Experts of a small language model.
Experts: 128 experts in each of 11 layers, 32 SwiGLU neurons an expert, 8 picks a token, a softmax router.
Below are experts of layer 6 (counted from 0) of a mixture-of-experts language model. Rows are named router (the router's row for the expert), gate (a neuron's input weights, with its number), up (a neuron's input weights, with its number) and show model dimensions 0-159. Each number is 500 + 50 x the weight over its row's rms, rounded and kept within 0 to 999. Numbers have three digits each.
After each expert's rows: a language model's description of what the expert responds to. This comes from a sample of Wikipedia text that the model never trained on.

# expert 33
router:496627490503387437444543483502591460468439481554534548445483488575485479546492568607441580561440458554438576470575594554513434483480462452474547443524530544461513452581481532580566508548465560493554515421459487515484500443521414495483535561515494526446466447482433512524482446418495491510534486590408427573521533545408423580567526522403459474521559558526464547619500546442514488466535494533522480592508461520491529425527499540414469483443484567420501490521467431486472459470494567
gate1:627474546489406415463470533503528531477503507490514562556529577498471454478469490464338612500441506489494423445426533479506446436501449466523488526326451535469509530525580482475453479562519450454483498418544526527430570523497506500521532496523447521415464509533475502491546514404533444632511467614423573490447492494512341515483538506491479542419463529429555524559502574536602495476485525509465459523441462465512519527468493482494435505431454416517506511558405541503509495521492479
up1:495530480447377450530529510543473548484497496517448491538439535524445456544508516463443504474517499557508506501535540455494504456467478483509588486506547569508506485462341511470498536443451433436493398517506523483508532489452455529418498462439488531554492560393608426620572555412525617442390551457491501485540526535443495533425531496400505470505512485492485516461463453556459458483516603485504587501586585415559522599533521500594507424596465527433494466527423469533518553568535557
Description: Countries and name pieces. Country and common names such as China, Japan, USA, John, North, plus inner pieces of foreign proper names in credits and tables.

# expert 13
router:534511437481479454389553498558566465412474534496566463502492494531548427539476528540453557527393455544453559478583516511492468519559445465538538408467529550429438375549561529538549443521449572512525535433450487559432461520534411569427553550462510484468454425457482516514472444489512570465579525546411406549489504512479460566535477431482484496570573546525454555507531582454481497451524487585552474559584424477479416410554451526490504483425431576465497454493426426513500459458548581
gate1:531479480425517492510509494530544453381434533504419523495476601537494571532505572485506529557588481520452538490476457477415499467508494428520477422530445474506464475476552556489568532486604506519418579475610478489475502483520430499410458464499429458436547430419520475414480391435560479511527478473453545495533449449501435432487440528449502460489415439460585490535558431526461446456536507535438477516456555480607421403400516492497585440498465384424532571499518500452423558492455472
up1:537553556538495456434470461549454512534540521521549517459495524422406428506385488527603563489492590477542438459569514461523464552580475667496564505508483423583487456553530529465499495493396474495499554502549516517618489561455508435501415428503488448466511455563521531541539538487481495508504390467499414443541434502508508566485449444471509446535394505523457525552494511590392507472510631525515461429553468502518460518595574491451420516493548451525512490522577543439485523564497550
Description: Table row starts. Pipe that opens a new table row after a line break, list dashes starting lines, plus hyphens in ISBNs and "Succeeded by".

# expert 12
router:506539564453415420415522456501535490447428522560533461470457518549479406495494555529490542525489489523420541443550511582442463469555503447569535416463586546419482473626522576529579451516467621578530514464455429545479466476506434552469534565443494550421393494476479551557489496518481513502510504542416474480538504497458464553567576432449490401523556597486450574521555519451457487482497512501557423544515451465436506473556482552482405522443424589463527458514450465502421447428537568
gate0:505524591522401534441419540465475582475460460498511462460492557380544436578510494514490450453397521558475556528525495391540577482520525498626504515450494486480498461474595516522445493535547467544551500473483453475610539500527574481439520463514414516480558427394508468566463471489522534441513491528524537515527549549496463469518510488452452424525464450540415538466501479559434507577552525413368333550483483483446520454558460503534515469377471507421526471516493495509461484542415560
up0:584498465567578485435518543462545462499534551504587570400528579517589381472444505632509509435452458546578540464493487584538542566471522523541499566535490486576498509471484476504509458544495517464458546576489466531526495495466583478497468443541545515527473559446559596516435470593475528528511517449437463599463569592483471487456545439479454496453526422528453531508477500490548459453554433506436493489506516628519516508530554579554452577514442499483525435505410465446414624517588443
Description: Mid-name word pieces. Inner or final pieces of proper names and place names, e.g. Kl-agen-furt, Cl-int, Marx-ist, plus whole names like RAF, Angeles, Labour.

# expert 58
router:500509475406508497451547496575493480403491529550571500476477517602497435543458563567477517526407438499480525448526541609418402527564488490579565402427547527478436496559528527559506488556454557539531554482491449568466492521491450572470525514441479517455430498456483557472500445406504526441573488531452481531472435580483457625542499447452451436539584517562495544539464532447470478447510509593458430517562465454464404425575407518475541475484520538485464376573427423504489490496497544
gate1:444496504472527541506483630449532504546529467463540505542540527468552436542477542521506497567560540548511584480465539596478462524485522497547602483580574542566560548472522476522490501502454448563424499544507584559516464499562480524467469530481562554475418461493550527419578546519445487471527564553406466594524437466542433495475596492552523382603582446436497500543437385500450472475508582569486591491554479420507545663497537449512535455461464494546526487577470492460519575500459495
up1:436607538469567575433519496528539525507498544455696476533542561421480508427551528551434462593514539477425467485469474405523519484519523449557555463526548529491497606500570470553464484399525560511405501566445500491533479494499468624527415464495520419448485433427513459511490515498421568482486406590455457430429478443523525530524515489502492530506494494477564424454496464463574554479559502490580461514604459522537496544505487508469510449433561539566540563533480543428530516504536589
Description: Relational and ending nouns. Nouns after the, his or a naming kin, roles or parts, such as end, son, wife, father, friend, city.

# expert 14
router:513513514532422469413593412540566461442523529552583481477480513577511462531437526505487574492510498465489496445521518577494459534517414460586547432467529545487476483585550556509513457538515548549565539485517475596449483434552464567446568559488432465440407436401384529518521499405506566461577505490485432503512419558465443598574479473433534476590581529559454529501494527462459511440524517517471428500496434463431421436574431579492494466441439563433486422530455455490451477458530525
gate1:462425464572431511512551489482498567428532528524605488493476491541412466513482497501452576421446519516493542560470536511530465583474482408516626442425578494498577555456531510571434544567493465588437455521519469565502484532545553600458544499497464510479490508454435427448515395475457483510568496546509451414430491498385531511458492503459497551560497509515513519542420408545421505466448555522461488484474527530429522477511463532478600594489458498441505447539397593521406525636500505
up1:463432518450556564519552434435487512498487474523469613472492533493481534514477503464535397520517504540576537467474501472539420568500444424478518563604491440499536540542494453461515440503447460586537388484551486562516502557453516605544462457505518533561468497484580445523494452546476563416556485558440549519546486529558593526546538464554469548465557536495512484503577403540523568487573488479575521510472560497397482483542458551601416515507462464559655389475569435488468459605463501
Description: Word-start fragments, digits. Opening or inner fragments of split words such as fraud-ul-ent, a-per-ture, gen-re, cl, sol, plus inner zeros in years and figures.

# expert 36
router:561476516401435454449525476526533486454445517503575462461525467493518490523472573520483522573478502483447515496552545499482421526512494487499481433473509580493507415539571600570553433554424523593555536467488406551458447470529495560446544547399466505472483481467487499564486459476542518447544447568475454488439515558463434521557563412428561453556608553552447535488587592444431416450522494516581472596538446461498459433588456535427442518403427529455463497568460442505496475458538600
gate0:467502455517419537545514472518459551449553501515496442500479459494579507381483536486425587571406459490530559427466522483485504556567512498482477499493497459521545477595526509544471423548521581527519428534596509495586499465494523590510425508507492507452495547512522450545537515495508563528427527579459384474459556485491500461429534486503530394435564480427426468454593489582500415415537457459562476492453533542413490442441522586577474664474513480420538483439458533562422467424489518
up0:429430401503524534414479473497453480490522548433501464541544436499446461513487439524435470474412464481550459616543528548477464587467502490576462381477561523590457514416540513452476494534567499404532595569499444508509526530458518527540480549391479449489550500542504479491444550498491566383500545505422564440488524524409537502465418539458453498473510505363459469568546478454519527449422484462489513532600537447489447403419464460590547464474489552537520475499501462586563583507459482
Description: Commas after names. Commas and closing "),", mostly after place or person names in addresses and lists (Storrs, CT), plus the pieces ack and ock (Barack, Jackson).

# expert 5
router:517524496441399468423521416526578456470455452581573466469465425556530416560467541541415521546491473552459525480551492516438429499546440454511549451489554550437480443555504578550594452598476567539581537474487459607458506415502468510460535536439456499428406529459411567481489457453593500437565531539483476546477433505504453522590524422539478438557548576509464501546522518443525440405518533559521462580520508441488473427552443469497489518471532576471466498539437384482479428482494533
gate1:495489527560492536497496490520430491510529563518600465478395411522541452572472511578529548487532459602521501520504558463518476427442424472485474538552558528498491526549419495509498477574453531436472535457424474534413437486508521646565523559460534470540544602425351475400487627468533487489541470509535536461525583495500504476479464454395516369569448474472463601505415555520494440557522534487445480523498490518516472385520503527559455493502500546558463546569540438498454463536478461
up1:529562495524541454457518563484421531457515401473533522451537550484492496525514536482587498559494545466497495426632393482490498550571483525457445667570447464511507510468456542579464524490504506468407531517399479450535545416454466499509499445486538476516520504526557489567444402426519416463516572455408472519476530507410556480485560487540478466545474492488439510414492584436567469514535534540454514440546475540551534593514477489538472568403561449447576609532509477550492433574414542
Description: Plural word endings. Final word pieces of names and words, often plural or suffix endings like -ers, -ins, -ens, -s, as in Warriors, Rulers, Zalenski.

# expert 23
router:518575435478412449432535456566525443483463496551546520470477498526538452583397554562469531526470514572495561487545545600464498481556482483566513414489509582472462463607562564551554409556431512535548490469466484589463479413518454498418577597467461494469456495482441467553464445436534558491517496505434479533493439494527477535506521474391478468580514557530417575565542516396451464496504483577501457533548483491461439428490404560467471462426502629462499401516465465513510488417488557
gate1:441515528499493552422442578521452500543561431534557487410445498490525484603470538465475449486482506497569428428447556598549488522509472591563511493497517570469439425482437504503529480516509542585591419412477426555521597439469494564557489570540518541484514431511514515418441545477528454484530533514555578572553528422567557546443433450465510459507484440483521468551498485493441559446524591613546535459470441522508478522422417497516552547533592472411486524519451510575467449385541441
up1:527493533513434550504549530500473451481491528379514488395498515539480522450599543487628567450572524544507446464490482525439461421491398471449525470478502464481530560436548489426482497408547518479474473442558535485473439525508624488489477481445515553458478510593498471514600488519428502581483440497375510541548443588409517508444442423482472560505512524449422441476446521446509425446529541574606471518494485498440499426564600564522466500434397534468513451441561528541503475495476419
Description: Clause and quote starts. Words opening a new clause or quote: opening quotation marks, pronouns he/it/she, but, However, that, and after bracketed ellipses.

# expert 10
router:609548478426450496468558453534532424491437487540552460488412465585560408567450525600489520507454461528416490472563581527435454559496471487534539451498523544443505455571535548567557419524415537543519534449467496586438535501569466548432563506434505476470474472508429534582452392514580518473495512484430467490494454559458505558544541511521458444505534583571433542584577554430417441463560484561487424593556495501497467486534464505454496498409474527501526512536460424459438444456491599
gate2:549478459531516539521491403560492550502578504557624456505546406528537567493492466574472517489440541473507462424504573407493506568490501543551493508418520492440560461543510409478482451537537535501496505391546518514583526553561449583389473555569497460538597455446528461547472471533557552468403485511497412465508451524512551495560496457468478508457589551511503445456574541416442498492417472506514467468575534461554400591546648462544534562494519498548488555598486463489443490503490431
up2:566532431510494412494457594453537535494431571544620505498581456489418463524529466482482540427561490494500536464455473495515491435602578389420452518434446447537495511502494424490581474510456512511517527431471432516567418462385535473522535591468504539529583505519506415442558479494476439421525476535501506456410533565483456477548559555584493536418473543487549488555598500478456561436551455476543560439515568475450531476403460507543495504520529540518488364397534504505454559519516479
Description: Mid-word fragments, digits. Word-internal pieces like ant, ang, Th and digits inside years or table numbers, as in Germ-ant-own, 1-9-66, End-ang-ered.

# expert 55
router:492565521455399401389603480514551449424463530571523523424448498552480446519494570590441549495502519501398520413487508529521471540496471442551503466468563535480512438524564537587527443559462543491551538491514443582456471505550492542478520589418477535423430514504508542512418455476496572465527487565460478565495454523422466625550469480492455455546479576520407569523550597466480449486487505509529475571545391459480415486596489593446544514458472506480486496541460454504429415484571528
gate1:580509500467515407525556486456548597403531535509506337558516450497483481557493482553453571559473480544483325531588561526477466542535488428562451508458557454454497471530465565542499496535462491514390395475446484515488454547478475532546573582522562443535434526530449552499492456570534605497389494470519513510461471461453498551535433497562519481520508546508488473585503596511495560502527559530543496451473532500474504525454470508588599462410448452485470571562477481478519591506468414
up1:531575484492567560491487482532535510579490559519503472509457491540456523484580523531505460514483604558519582624395424373444632502491551474476539503554548508471516531578553476534528513533613461398508462531476504531537543506487494461431455562473422574456467536517395417494537487546493448512456447550483584449517530473496543530445556530547506552500465511529422501419490413538605480505487497499562493453601443465542436451560495507584500477494449538544550527403436446456460472588574492
Description: Foreign name endings. Final pieces of Spanish, French, Italian or other foreign names in tables and lists, such as Félix, Díaz, Martinez, Cádiz.